From a checkpoint of a small mixture-of-experts model trained on Wikipedia: 2 picks a token, a shared expert of 320 neurons.
Below are experts of layer 4 (counted from 0) of a mixture-of-experts language model. Rows are named router (the router's row for the expert), down (a neuron's output weights, with its number) and show model dimensions 0-111. Each number is 128 + 24 x the weight over its row's rms, rounded and kept within 0 to 255. Numbers have three digits each.
Before each expert's rows: "comes before" lists some tokens at least twice as common just after its tokens as in all text. This comes from a sample of Wikipedia text that the model never trained on. Tokens count by the router's weight.

# expert 9
comes before: " the", " a", " his", " an", " be", " their"
router:141156158128146124124104129108116098124079131155114118149108129105121119106136128148080119111105159132141129153145128116110098146123112115101159101153153117127132139167130185112115137135137160097148151097137144099133116100140132142071128092171116123140140130144149183168096114100143128142101155147114120136171115126117162175134145152148
down0:204128127157101136113160114099142132147105136167141118128167134126140151119121117139116115132171162129180100104101144148116125091118132179114148116129097125123135143135147121106134105152119150082164089116136100103120116095115146135107160116155104145128109147096128130128119114140092110114165151151130166144154150138145127139119127132139
down1:119107100142114139176127140110102133145135141103111122097079104129151136092133120166168106152092140103131132111133121132089080113122101093156117157124133112115137138164143130154080126068145084164158168079103135085115119184152143123152121189141122116141116094140123113129103117103155102143090149082110100161093123097110146123152153102128
down2:109120156166115080118118125137148095137139094121166128143112155066150143164100101110137120137128115152137159150117119133123136116119111112122122108122110165136135143145148150175134129142104122098125150137066186147147094143130136124142116099082142126129089137123164111093111114155126141123118065202152128122110091128129178126171131134131
down3:159127163117148145132147162142147115130135117103108107128120132162197090122104146105124136151123096113118122116095125097138101170094107128097142134108139112144118146100150142151095148153136123110152092190148153136086150143114108117129134104133112113086196151180141126176101150111112113108125136180118116167109118131120168144124146144138
down4:127142125143153114167119120184119163111122156115131098127150130147136109117110134133102131125141071151169128126138129135132129143110129093142107117084139131132100116156178086139149092132138123092144080108157088111103145181138134138140146124106147100124131143125120154163125116095142162151087149155123169145104167120112167090119130132095
down5:108132129093113107127132142103145148130127164152133134150141152085104094119109168105112097090100084127141162135168131153147120135144136144156103099144120139159138156155115156191123150089136097137114138125129123137135191118115134117144147127137147118155148113109116130135129150060127123122138166095100161134126122158120102133129135124141
down6:102116141149107123135152133119122070120127081104172121181121159108121100113139148161149113096138127180098139129109104130133174088084128101116125125158102124116128082103126103129093128125115140099142119080067110101132133120164115127119153089093174095115110147145165146148159129135109125141167084129151130137113114121114108121111148146111
down7:114079158134122131134118167123109131096118139122131117098134126115132183125140138139101143124108151108124125113110125152102140139128142130117164178144151100137147128138123164129142105149110125128142105119111124114160122160143146138107099066100086146142130147172132109131152093143112099126143088147071117135152071136124124147094117175105
down8:140135108129151129118121123149139148109171114062157165133119122136120142196109146083110122147115139136175114109101110122105142121113145107127122128123170146117171120134124175158105132117158102129179117139102161176097122176121131128134144142165143092141091146138143120116104122092118159136155120143137105137121119182145144105133131144123
down9:106150126121103158077163130109150140131123156110144149133124139126146113149105148130077128118140117125152125151200130148151071149151109135146105097142140103139135127114082170130098158128110075135114120106106105115126175114091123126108087129142109136139157127107125132154094157089145141140173159083134154090119154125161166102136127139163
down10:092139136148127169104097124132142145105149135098090110193135131135129153079114112120131114130123114113135102111117107131123115155108106108119112115112134134124115112106110168074119072129083148167115144142134127109123147103137108093132154092151189137139141136120114114171160142147186082119150125056130149137134130140148121151113135113118
down11:083107115141145163072136111144122164106155126139160114129125115115133095104091170143145078124142103156095129127135071158136137149151173101125146151168097134146106120162120111149171155105131096118172105108108113128113110126116131136114139133073099113114120141109182114170138135132125122119103137067112173121128115138113122141122138131096
down12:121133194141112154159092079097158173125115194140111137150123126126131069135145135139115080143191108101095145116156126144115153126099111124121072173120137142132095134103095130105129129133110148102112154175116106140095168125164167089126165117082126114135143149120137092153121113100124098113101130071164131103102135110114157194163129144103
down13:141142096105123140158141079128117089136123146133101127053121208136116124104147143117114146146121181115135130101159100134121140141120090099147093108129178169165152123088127121121170104129149100156130172095126151137123143142134129147103164155115127134098107122155098136170186170157135109132153147088099088133100066103120162105139082100133

# expert 14
comes before: " |", ",", ".", "–", ")", ":"
router:146129165141114129151100124097160150149141090163092110118146106138135125116106117182104133120149143088157120133119076111101126126121135108092139101157130107131154144140083114089144116142106149084119133120108148141128108117125133168156139104124142112130126158138101138095103080124102131130123152149145126114155110151140137136101106135110
down0:164151120098124142182154127130165126119087129079084085130091123129118145141102110102101139118115130123161131117087107126071152082157142107140152161144159157145092096153148125121126141148152110132095154143115096121101133104124155149154142122124160118132128088169102163129128119090155132186092107107170153098088162152160131171111078120152
down1:125120120117128095107137115101165126098108106158145122133119126135090143116101118103108103140134126107137167117139147110152144154141103181146133091090098151173125130112149190097153139102148173126154139115097170139123103161144139088119152115128155116143089129119142116101158092111147125104098087194115118117152114128119129123135125166126
down2:144148136129129158132117104110139137125156114104138110169095138156124085141124137137099180134139136108162120135065147114135112128097110108183128097118128114121161137102124094114105095086131105143136122090128156087088136112097130130139120155126117144093144060073116139106189118100151117158171129153109116150162126104135095153120160150122
down3:118147135133116114096094062119145176166124141163135110059118081114116156112108131150116112149112112120141106148121149200129138127145119123156120119127115169092128101167130135135139136149179090117126109094085143171142099130151128150133140149144121146160151143108124135169164164127093092087133098116141093126097111119106126111120142074178
down4:130166121126136140143101141078101112134112122158103106161100169178146146108144108198173118171140153110092131126103082154126124111128106102099095173143117146118122134093116129126127136144090128157115134107109159113143164141081120141139108147110123140149150114136159090149113096083154111167108150150141127131116115105111102139100120097133
down5:146126156107098104080156160120125152132142090169155074136109159132126136149131084108138104105113169152119094099138146141125162122117177149140172137117128148167154095128075125156111099137168137145104152112055137113110096171172112136097139110094145160137110127118137106103128127128133091105116122138108139132128170111155112114164124090185
down6:149142115139119117138113125139157159112102125081144102105132111131148142148104124081118120116132151101122162131120121095116148163133128193147133083115100155187189143151173122136119139104143155109165124103134093130095147157137140107151146128174125143139096143179173093061083108121148137130104098148109192083166131139116110124115129134090
down7:106110140128183103140131125117139152136180175172124111159122114092093140135133129144183108156148111157137094110133088132162143123109176161131174151162128133142131122119152111125083148105093117144130105129091086103126151126114135133138141123149114126141175162123151177145104110135107149163122120105112135146112131120119182101090122142125
down8:095138187129156131126120170102092131120152135162120100114083127132131139164164140105109126149129126147101088118117148141159168165122117152114168145107146105134112120142109097180133179121114113146127149107123140141080152152158106137182134119121130155118108147117143118113077145126201090145161103124144107140113117150145141112135146175124
down9:118134134110127115112131133105144106114171159118164150125142142113141127116102128086131100142098123143129090138132133136138148154132123156103169092151130084171151126115132122136142111118166150120124165084123151109162142129123116163134133148140113133118164115116132090162091186119132164155144102114139155109192116130150187159103127104138
down10:181116128128134165142117134185136155152137160119132147112149115108116114128097136174133111085083158135105111138103125119129148111119152134108109127099121166125098144174223156116091129131089140104115159143139123125188095129142114134119143145133136102138118154162093129090119121106147084119180120132101073110137115169119120094120096106115
down11:130134138142167070160128111151128078142126116139112154160112109135127113084127136157078099137108143122076147116114141154129105144137082122147126181149146104131164120147177131145124091145103097119141115128113128136114134126137116137154063095160154097124121180172144151096164105125124134157103153087138133126102112155155089099123123118117
down12:102102124144156123111143118088147134112111082140119102135108114160135173129108148099146127128119132166106108094165136115113168155093173109146122126147152103126138134130132110095153141121117122137147121164098120165133092124110101149169135147129118155103116149148123115131112087128145108121142086092129123153099122121092117128090130124128
down13:105162131111103148133166138138140145106046106092127088131133124099101101126123134140130138169162096178101082131104170099120066119131104105090181096118133150116120109097135083121131147146109137149137139131100185150151181156123111172147129143113145108152110119121161072135110104128149125149152126158134147136110112168122155095147165134108

# expert 1
comes before: "\n", "-", "|", "==", "The", "N"
router:113165158108141136152112096092094137111132115126102095163091147141164142114139123184111102117091126111148131159116135179122141163139137115117140121124148156133105128136097070102122102126130160116128155112091147098139101123131096140121118066083125118173138129133111182073124091114138132180118178152108115121132133143141134133115111146149
down0:097105145149165105142161102120143146164117139121132139155122150142119119103146103131131160123155119136164128146128104094146159121088091166147128143119160054128129111104107123083096167139123165105142135164131123133140120109114108145118130089114135076124159100094147151145110125108137130131136136121104120123057142088084113126122129104105
down1:143116133182146105120109124118149114125115140155100118138165124097139144130132099110135120131128114123145099136105148115156109100174150110160118160095143128157148089124116072132172121147149090123156149097162120101122167109126130151166123144147117110104135101106087140147204129129120124095170146101079144159091160127143143125099113105131
down2:151150096141072122098144127112174103162144146127097138120125153100167101143144124098079111104141136111151123154108108136125105093122105159136109124153117128172134123117108103091097156129090127159119137102145165118158136119114154121132120128147108108097142104140129065132132126115143140158141136122140142109144119121110120102087147183192
down3:157116132155091132147107124091094167102141132078083127154112136072100140119121126161101105113127145126160126116119117132114181168110108093113148120157134144128083138149165117083124169144138111153158149095107159099130154128170098101125139127154128099111103112154163184108133125181148159175120111118178157107141149100150137122157135146085
down4:097130125115156124137166157102131084075138124118132149088114178122135152093094136093117110123151161139127126102070125144117121159101119113099147130122126108109137151099097100095137152136117200073148138133088147092112162113152133095147122118140113147108147077133156153135093123097137130100109108099145096174114140144122135156126150122140
down5:092135123192153142119134070162157120101101138122155119128100073131101139122129124071128132068122090083126160122122146167099122097098112128104137123134165116136159118156160087170159104109125118084145126173129117118120139145103143130139133098120104145124121142150169134170178140108117124103152110150127122135146116093099142130121131122127
down6:139136120143097142119100115135119116144125096156147141139149143119143101085091099161136125130149148140181094144148107129146179154152114144143162131115119087155160148154077151119133132126112130146143117109142141124172150120169113167116103127164148095123108140162112110139121154133110101110105070141131107122141120095107120131105104102141
down7:120111127121109178143109119123149139186153134119168154134138136136132104133118139143126119160094156085134111136118101132111118121125117091159101133150132131128167083110119133140118154128154111124166103118133142139182083128118157183104126140125114096147133144172107125151138161083125117100143111132110150088144142129115143075157131102119
down8:125112139111129120103115156099112139138131139167132165124134123117114152134122115113137098117170127061157110134136142096153115138141078156122149113148111135110147165170143152188114166140200134123110128194171182151136100119101119120087135147107134150135108101134125165130099128113143133136153109182138175136125129114152122125104137160133
down9:121130148125103080132168126110100084116114125125105116114087111102125096131087163136094126133071118124157148173121150119131182125162085138113168124110167151138118149142146156110157118087159087106156172136148112169130148118140157165106143138137146128085121101156140146139088137143133176143154164091097160112142149135140153146123111174093
down10:141090110130102162119099168120109126159137085204072098128119138201092121128145098125086121184124096187136144140184169145127101155124131142126115115089122144133118131108103142134130130096154137113090131136130132131131130113155144187109091146141099136143122104194162123128128119123120170088124137134166131163171119166159164172076187100135
down11:094140088150132094069144123117158104108127092121164164090132143140107084172124093140203179095125135102138114113135136113112134121141129120131117159104137113135112131129131139084138147113070098092148093138101135157102134128073126128145129121077172155096156159100090146121137141120106132124128140128152126122117162166138105100158106123177
down12:104168136170130112173095104162139136167146175157116101128099085130137090126115119141127134087122146127108089107122133138102101099137186169130097132138115163162122142133092153120125129084105110076169134114176100137125112094146133118153124138114139141151150145152130121144146125131138122131123130221080131129137179162100161151133118129104
down13:166169152073147131110107140122147147116145141167121111168095127120151164113129115119154138140125084109132094147161161146094114096135132128144158115075132090121081134121146115136117127140094109089135094153103189141126134107093175124124146109115177198142117137107136082108133079151129117140124131164121129100133164146103168128187138093122

# expert 16
comes before: "\n", " The", " and", " He", " In", " It"
router:135179154109128148099102103130125096120137091148124118114144152151171120128095161145105156168160140107136136136112096177144119141110123126119127101137133120116112138149098062110115129136123124104089089109127156117112116121143128138137108108162116100123128131101159181137117147074110124172135183152153140133145158151140111157084154137121
down0:122151106112145110086143159129127147169167153116130128115109118090115110145097114158125108112139145123088149144126151115119122121137140115132117150149157103118139139173112131126115167129145141134120170147097104121173109134109164126111084145136105085149130129121133121108114133121136145093116107207142107120161123088076157081122080118118
down1:138167100129133127092108078141145106128129150144135095092097102108122124119140145119121127115143150126141107130126092133146120151125159167149166114091164129114141166108119119133144122165140079086090121147117068134098171116089136131120082123158118123154120107068123132113143088126133132114132155161087158145168144145120130165121136095080
down2:099108098164121130130134114110112083151119114107113115106139146150118140090125126126153121156103144159147109153092138124094118131145140135110128128128097151148105152100141112108162132142104168136127130114118119148111106138145153150144143128153139024128141104118122136103117062109120087111105177082139147130132141163117088099133152156130
down3:101127112122117135147116113168170122105087120177132153128095126141107150142130138109145100100118136156110135130155107109161152062136118137096115129155098184133112114132115110130127184075110104172163155123152158152089086197151119125151124121124146126156154141143140171115128092119099184108129110186151175134126095109134136159129141104091
down4:143109111143151162090089090123082146149081163126099110134145131165099148130126130096144154122135142102135156082143145113128078152112098133123121086146140107117123114151154101167163113146098172138140128155147151076162094099133125085120151143155118141140114143143126124107154095134094133131096151203130147119141111117105148134092081135125
down5:104110112118114091139105130181165132130161151115143151148145135131098106134139110157146115094086077120110130096132074117145117120125132143163213161111156148089094133133167161104092137130136129081141153149107109092168125133135096113105099134144122103135110140144152105144146086135131122091133124113149126140126106168117131106114133135070
down6:104178131133133097119107087107132131146080115148132160128086147143125148103120103135104150102144125113075105156113083123138104125132167092135140172103106152133114150146123128161104114121105166149109098178076166067142134150095134151121129147164137121134084129114098124160093141151080111102127129199170153109137161159095123100113080084135
down7:159122163163125117156132148115190099123115107121127132102125094152124108119147152099116134114085125124105121091114134129139118104121125100118145096148152139163145104077116124104148115151128162180117112107145091180083184136103081139126138122135107127129139157129141117140137150121141124150088143050107144142138112147131137163124107153154
down8:138163137157127151152142126163152152126127123168100136123150143122155063124113150153132078118118152125120143172071127088130158148132108132146158140140109109124102091153113133128076124120100108143124098096106129145129121140107132127101128136132114144110119098110130140133145111138098123155129155166148161152114119137162102114081153139126
down9:132075110128139135139134109136124122141165110154096130136142182141162101153189112086148106130149146113129144140128143143138120150136167176103114134115096126140125165107112115144110128137095183117123125132122124127095122107103135152155170085171103142143061109139086175132126138134100092166124130049160150149080131149112142123125151176139
down10:102160143164062137124110142126172121101140129104134132132091113138153167132094147128155091147131145118133120166108132091116133139152085153170120130105101139102147138126136143109160114153114104143108107161124115105151069134135109162143130167129166094151096180168146143108092125128146150151134082086127100121097149125147149080122103125142
down11:067136148145117163125123125162148100143135090144112091123140137134125098198125105129105124149104156101101104134146141179128101163130103125144133127143153134167160079078092144152079125121116112113097128074178131101069126103121127134092110131077140121132151148104159128128104150131132118144082101187133068133135146089092130134097117158129
down12:107165126121101100114118143158144126149130137140089141123104166129123110155144150088142154175146134093148127134104128098134110128157158147133089154140130135144108178182132085133155128104130159130146187131158123175155081121128122111115147121147132148116145121158079181137111125122134133161121126063139125151128195140128137127124136101117
down13:143109099146149140099105145101135101180127100143130117131143153106107120102178135177134102127105126095106100123137115186143115103086119111145125153147145141121122100108162136153118162105164098107158134138127145113096107126133157103143109146131170107156159073060125140140103162107165107149114129138148111139139122110102124146081113135105

# expert 2
comes before: " ", "\n", " 0", " 1", " 2", " 3"
router:117152085127108141154112144132136144122119114112081127104131137124121137070115124132105132122170140095161110129149093158144116117112134148132154110147132157117142125151107102116151125110120145100144140095140138136127155092082111144095106077129141088123153150149097163141128097135092112152114131144125128166085120106102177144124129115143
down0:121097105164137107129117146148098180073134142128075186138136138088097131089167117183106137138118121151085099159150145107162130128117103081133134126130151096152111090129106115124161103152144148140140076165163148134134122101098110167140146119120127094140110079114110139165141148101119135108096129100150161147105131161129136159135098121145
down1:138124150144101134112124153112116152086158132151157180081136112161105149154095105150175131143113179151138135147134113160073124142151106143144114114112062074096130107150156130140159126154152086098104114160131111106105109107087137149110152088130071120140096105142130126159126136110153161118112079100145114118143174160138152115100121112118
down2:139140173178133151144148141093123103109137123084174131163159111151126173122128137137138129172094100112142165137168150139094137142173124145130111157153123141080164092121085174130108094192148065090182115121132134115103119139081131113102107125169123155093083092108153129115150165157142158140117113124162166100096155092161092112125116128144
down3:159121113149101132129117136119108098127136126132120120150129147168131115153123098130145106127155108091137087126099173133113137070145114131115127132106096146151133120080125120129178077151172132113102131154084142107121104118110150113137138110155138110128118137107119152156114118091142119087129102159086140105164177160127113111108149126123
down4:127136129143121093076115128117145103143099115152120147123129133166152125127128119154058101142139138084086144102128145130089136110133102148148122147122127147166120050137112153154156132149166190098125106093156123136113157127142113150147130151090086102159139151159136128164134129111147096104133127197123098126151109174155153140174168179120
down5:114113118132155116156131084127091098151119130129122165124158129091116178122133081150109089121113138151136159170170102091156142152125137155185157143140113155140121171082107135119159132127118105110146075113136131145127157121145112138153129128135110150107120113137105129127164142153119153123136136162151106126071100125123163132097125142138
down6:121125121148171113151119167124105111177131135151139133133047160145103105120106115151088121122097125169096134118107135132122147128133172091168109158128130129119109127120151129137169145131110117109148167077146169130131110097139095162126138103122155133115132166132144078091101133150113148134150172182156098106140105162164085148128096097136
down7:169097079131114093137156103112138126140099125152115116128129129086138148112126106138158132102085119146117152094131090142156160091107145168094114121140138124169088156117143105130145160115120149127133132105146125181139141097117118169135121153108090190140117125087133123161104125117160153141116108184127124128145152148187165163146128161134
down8:126124128159183159135120118142134103085070147061156132128129110133127147132154165143114107134160145139152128098095076150099139153111161129124105129113142137161105099162161144154120091145130095139157076114121154156171137118118140153110163135104127103158136146155116132113131108097118146165101142076153126141148119128143125119128158126179
down9:151137103175166078149098135132113111129131164121148161123087158169126171113135128129140143144096168137148098136112108085136207117115171123098149118137122111145160161120086146146098095120134168130128121120091133115143068141085158112127129141120149130128108134154096110132113108108109162108108114148130081111100106147105136175107090176120
down10:128167119154156124113125124143138118158124132144148082144116119132099092148139117165111078144127107158121141136121106145107132129141139162113111147080090132152148099135150070131119130138115161146146151126126115117126158135086126153100097140143112121135097082105134148145121101130108141144158127151171165164114141153132122150152107147113
down11:137157140092063152112175134130133113101080107117110136147141128164169095168085109111105138143145112114136141101092098132114116156114153111176144167129126099119142106087110104117120130132105157114085121152114122141120097119105112122118137128130156138140133127121125104155087163158103124118104120181101135152104094096114085137150163165119
down12:138114091141108115095118105154143126100104139097134150122097106107143144143126127146113113152135157147111100146145131123176140131121112104153120145086149101115182126096156134093161106076157121168121136122129177133123087121095170141088100117162113122091180126144089165157099153142116120103148121059159059102139083122158121136129094107155
down13:158104096136142155127106148130154143130137112098185133129153109134109092121074132157116148127133124160171118145093163175134100156139199085164094141133120131125110088086104094127109146147133117127170148126135117113079135108175135092139117138141119125133098106132124147129153130164133152114156108108165130119132127152164152116150134139143

# expert 18
comes before: " |", "1", "2", "3", ".", "0"
router:107125115150135126147128087102085119161148117152117113118123141122154133113092122161071101125156136122112159102156125121139162147095151145095180120135144158129089140125105089144148152135100154057102135098096128141150103115126120138144111117114145115170115144123158134149084117104102147165094125165163117158145139129165125147132124137129
down0:109084095139144144146111119106150105162129144145149120122135146076139118158110119138156092123106139096117108181142114144149141119139132179121120158154107124135116135137145117109124100138129163095104145131140160176166136087149161125131102134127164130119105147137116096113105113133078138069126153119131115127139078126157156095151131151134
down1:152088174126122091130112153143150104131090132105149143091141124144153150108113116104108099097113115115115116141127121122137065078119105140201125126116126146120103108120149103157124144121159119100123132135103077116119106140118082128154106118085142098099112163111105086088136115128133116146128127103133100089151133142140132140108124142188
down2:091134056132071147113118139139066143140091140152133117097129124165117073100088126131138146130108068113113150132180130105097076110105142178130112134103130138122174115179122133130138135131146115152114169134124123136138144136147124121123146128110137163164161115126113141115127156150144148176083126168085134172156114153137137121150135139157
down3:136144149144137147133146091137148123109122137091166115130107149138150114127158130141117102169149107106180124129180152142130101058133107143155087108103125089157105115117112163089130150116121158094122149149108154108169126096119147121123140135125179137096132107075126143117106131110108133146133181118103108123111144107108123124119101112135
down4:135110114116130199091181151137116093116122138130149113111140096112093107125123148118163149115088124134158139154152154154130132079150095105128139143136171135106098168125125122169149126125082121109149167166092116131114138073135121111108118114158166119088138081174128109106136104112126146108152144123118109066122170121121145128128116125130
down5:157092091116103126154078165123127094169143106163094153141117155117153110086126125108108116094125148111110136129150141142110110077091161130091139190121085104143121141102137126166114110121113118124143137111111121131157180102131141083094130145143138167128140134149128122137079114085158106104125139146141145174131126137132190133121126116156
down6:113089103097138134126156136141160127142145159112124109102144147183149082099169105127052132105122148131111145162116153102114120112160147135175134114130105121121144170131116134104174142149137066115131163156139136143089158158115146143134150167146096129087157117107110111117118112099126150139128164128140110129097111146126133129112071123121
down7:134111113096141149129131080112122122119122123119115090109125113111111104140104129151108134163096124127101169131101149132153102106137130146151126146122143138143148119081154151123118082139112143104109125122117129135151112105124136119117129164108158128176101124145150124118131144148135137121098107105129107127128060144165125059152132152112
down8:145133116145099129133102128126134170130131144121131140113138175099185121113089209110112128152144121137122103126123138163150124179078156168175128145147121155118131157122109171153130122145087087096138111098095116105122106143135131146151142128171132170114121174110117132175115156085081104144110115105106108119094141126132134141112105149159
down9:160115162126143126128163161144160110112123111140146132188168124107142168139107141129102149119103165176137142112127111166135119109122138118080172148148148110088157136139086147087124131141129078122073104087117148131140110131144137071085084071130183111140156132152185084119116160114141124127151099151107143118146123120118103063126113137122
down10:125137143114119087127119140120129142145170117152121182135117125154127068113141110105147155142096094150106103126129165146150138133124140143090166130132119133187137160101144093108153143127104129105107105124066128138188162101141140153104117153129125139162105133140147156097083098123103167149093090119109086111133118130133153111157120120138
down11:126113138153154152111122172108073142091108145183143136108110132095155139140108159126132097106124063171104146126151153170092108109137106124122131123101163142165137122138119148160153161127122095153120078122148156148108090166145091122117123146126153124149170126107136150145137116119089090165073110143140111124145137124157126151174082121140
down12:138129112136161062096111143179144139129116167085161098108152117083167115091133119101109144135127136161102143120098114155133112161147120161133098094132126146141139138117164134126170163112132156105140094159165113171091116121137129123155100111143113129168109168157153120128121117113189142104102105156112095098177117118125107114165087132159
down13:101154151135121115074121132154108121081118121140073145111122066156100138102148126129094107143119130089148160128157139106145137116134156114137132117130091095118150133131116104135160129134117116094116141124152107115113098081137100113126169116160135154148139079114124126120132131110125141171091113015117137108126138142109125091143135072123

# expert 19
comes before: "s", "ing", "ed", " of", "er", "ers"
router:119175116128135106120143096110122123132163151124129154158177125136132138107101139127111150172142111135151115157121126147149130126144102117107116082149122134115140104135131113076164080058109129121121156088129151102176082137097105112155111060158128096128119126123153165105122109101109113128115140188135120154159133131150105157098161142151
down0:174166070097110099118129089121190170072103130117118133136187103121106109091159121094144105108136140077148122128064127111133092140137109139080081150135106173143152120132140103136143122141144102089145129153123117117131113129146100083140116124161099138156151125137114166143149121155173122107123136095109111176099159119102121128097140110111
down1:141127070141123130148104144113187151119111174140118160105123151110091114156118124114115100113070114151080109105119185111116146126150146105160121188096123101108132144102112132153140123099133147128109146150117121138156147141096077112090124128144098112123161115125095130116115151141129140148147089132150112165110135162164157117145126132138
down2:125163162154117046139160119116134155142092123131159149134125107126105142129111124071119124149131106114099111158138114095107144137175113077115155143109108123114088114115147134092112181120120125127098089109090136136125097102105085138127149120074132106095167149076119154116122119140135116173091095204147118154127125123091153061114130111102
down3:131117130117160123143153103093152137087157139159093130137112102136124142131134072125094116125166134144142173110109131140124187086154088140110110121103121134121118139126127114145116126099136123140140095118107168101117129124109149159180155149109128093143151136134151135133131149119141114140162138136166130106144113107100157181138100110085
down4:146127113063141109104124109101117140167130086180139102141155134106070097138131123149113098071088120058120137105109142130093121092122130158123159147137108151145156166102160160098171160105154092168152123110144129105134142156134168125159127110130162109112116112095155144119125131135128126100149110138152131126153123106104166125098120132154
down5:100088100158151064128100180127176152154121106151120166164108160130136147114066119125122153096132113078112135104136098104169160127083136131125136086186122123154123134131175141129121146130126079132140115119135151125105141158131124118128130169141123136096142117168158120142159121141143099114069140146069148106137128132138082137110129145144
down6:094165152166140120122132129115139136126171110096155115174092137120131142167120122126124147131110119156136130159137155134148140142155138074094114159117098161132102161116141149150154126131117148133139083169142107094170177094169164109168154156107178137110160136125099107069156151144166149127137118173090138121130135125098140124111143127155
down7:096140121099179114080097151136132125125096128129133149134113105165118111138090131114118081110101100156097115078102132142117145136121148126133153064129144124124071129153107115115177114117144126106112158120163108118145122139106112093118095122173109101146119154123111122156123165130111144129100162158139147086107121086150150123102137139110
down8:119132137121095125166107118101096133168170115120173158099105153119114170149103106130106120137135152142148120100136095157133112159124137086185112158092149131168159134103130137118135152099145143108172153071140132148120154127102139092127123171162077141111090160153098107128115141144150141129120123114111098137104154190134120141163173108136
down9:135126145088141137143127120078159118095154156111123148138107100121101139118106091160118129098155149183103106093158150101136105130149132108110136141134138143129109141143109155174140106128126114139113091113092118141144112095103123126171114160121118108162144141100167138117134109131147144121117091160150156134125108118136092153134131120123
down10:155140098146161160116087151167122143117158124137160151101109162140161113156114119161116191102158125159150111144127117112195148113138158072129108090147111106165073107121110124124158077098154123106144104122132135086127151138155116153136080130152131142150110127158121134122140106162132108149124150103126090131121129136111126140125097148126
down11:146131153136105140150137136128130109112147124137148110132098115133129097130101096126137156084137056139102115157139179110120158088104100125154139170125144172131107104126126121108145130123126091159146109143122177116132086141177116133165099104127155102126099107099152108101157183135101141137122114126152132090138121110125122122134135107119
down12:130113135130131173107128126159141142122170176133158130169134101111102114130167083151122097147106131110143119066099091147117095136142114131129154143154131144136127134078155126172146140134102085146136067106096120107132126099138182164139129081123151114137142143085134148105135124170106131117173126128109130163154121168140166144103149146114
down13:161158108122114164116100131128167137088102152140123106103109149132161142104141112140127171146135179132104130132111152142098111113163104145152107126168099146097126159104161078119160104151149110094148120147084170112145178132129102112134145114164139134165140128144102105212141098122113141119121121121116100119131120102110131106083149109110

# expert 15
comes before: ",", " (", "'s", " and", ";", " ="
router:097125106153123179151106122113139128146148099118142114142110136147177127077087162172121128117106160104165142158064128133144140145127129130102133135156130131106076107110077112140145089151112184100143150135133137098137096112131117114144092069111121147132160133142127120121098101111104129138160151139127134118115117100124147160084127136145
down0:149119150171142146161122153095154096105156117129138122164119152129166113126120114136151114112120120128135179116143142136161179119137166095130186118196121129096142081121135124152231136150154129141128124123107141145134093118127123112094137161101155122117116146169144143106108131118119142117167110041094119126128107110090094145116106105140
down1:061135093146098127138135167081137105129119125163140102114116116137147102108138097136094098146111132125106123111128119098116118094108097099152118105158107144136110130119097182111090137148145119088138134137119186178137175096061079130086170135115157149174114142122084107124132112134079130105101151092114128141132172137105117142097131125111
down2:132140091167112159110162110134137105155117093126106134114105159128147137117112160148125117133136140125145146078124153114159162111131155115186110163140119137120152083094157130133178119159141110144124121131121153136136117168112145115120140153115141122111100138139120130126080107170137138106164139086178105125092140114147118139135072101126
down3:102143132107095151144168164164191118142153122077143192136092102123173129107121141153164175127131151102133132112116135094112108119106135133151145174134116123136145108116139160144126136177127143118102140147137112109143115133107113093142145138114134169140113141118099114143132117132126153145097138039114099136125103112104146160150129117116
down4:111142084148130133144108106122146116106111134142146116111100132134118124118132130127102141112145157097128142104128179130101114124140120133166151133127101116116134125106130135081136094155072115168143110142127154158124101127112110135100094125136121137107128139103155080153125143139092159110130123054116125128114142106141092129103141111097
down5:134119116122129154110135109136150137086126113151171107160127129137120108087146113124141134106112130101158094116128150139099130168095130153126117090142131105169159105103157118128148110137137153115087167152120119103136139098114128149117124123081126112104120136093144086168132127152150127165110145000162139144133113118142135144141157154129
down6:145097093111189092131119102102131116116145119094151110127120179099104171120136134108190128128128105142053108134154142120145126153112138147056136166118122114112153129117172132131109156126121062091163117117059128137138123104135138157142096143138132090091119116118126141144129141148124120177131122128130112147129090116098136107113135133092
down7:117101153166143134118162138125088119117146124117102125140094104093123157128105146120154140158106089140118147132130100118136085181111095118108150121178117114135117143103115143112106163091077098101106123114120144125137147101157142145090108134120131148132142164165136131129156113153144147138164164163134143158116125127110118140117088130071
down8:149152093175121122132113094121128153089112151132108162136101130138167071128121116149113135129167100137158126122127115122093187139158121084119128103149136147117100088143134111076116161106133129087149102114117148127164148102104138116144129139124085128124123102152174091138126137125128107119166146158131099126080128144134122166151102144140
down9:099181163096123132121154163136122138145111111187121096119146145152128132170122111137117113145113115168102131132118129138131073127144131146104089108078143129136135172147139117118122130108133099101108131101155139122161135131158091142122112137146151153130104119113118168135113096101131159152112148163145100092117140175143139107113128101106
down10:141113160138131164135135164143196121151091081095147167117109172158115109116096187121116137133102118127142110112117121170114122105103105113151109112101134115130151112114122125117116106135120149088141138118178114140140150131092106089149151135140118068129095119088135145167103131111147155139097143099125124154139134132145099095119104102138
down11:120122123102131117125102113197165117147125127126152052132171110098101126117126140149122134106126144060158172149145122145129138134140162133112116143141165149117165120137097134101143082150149121151151163157130171115149134154128109160158114109087143198131120133159171142155115133137173097110132152077116121150139108142140143109137081094126
down12:106173099142115143123145128119124140117122132136134164185091175162136151085080090112156113114116083159080104109169141134110147145133136141096140057123127118121112149115090149160134111178111147124136130126123110126165106128122119101156165119133139130153154161124159131142092154119106139139098116115157109175133145123091130132122142118123
down13:113110127133163157127154116172176142140159080180151117144168129104129129088124122115093125103142115131129132123132111123113092071152111116100127140124105135140147127125172119136142149112112176086139177161093116120118137153083124111143104150110144174146181157129092106121113137120121136095160121075111105131124119170114126165110148115139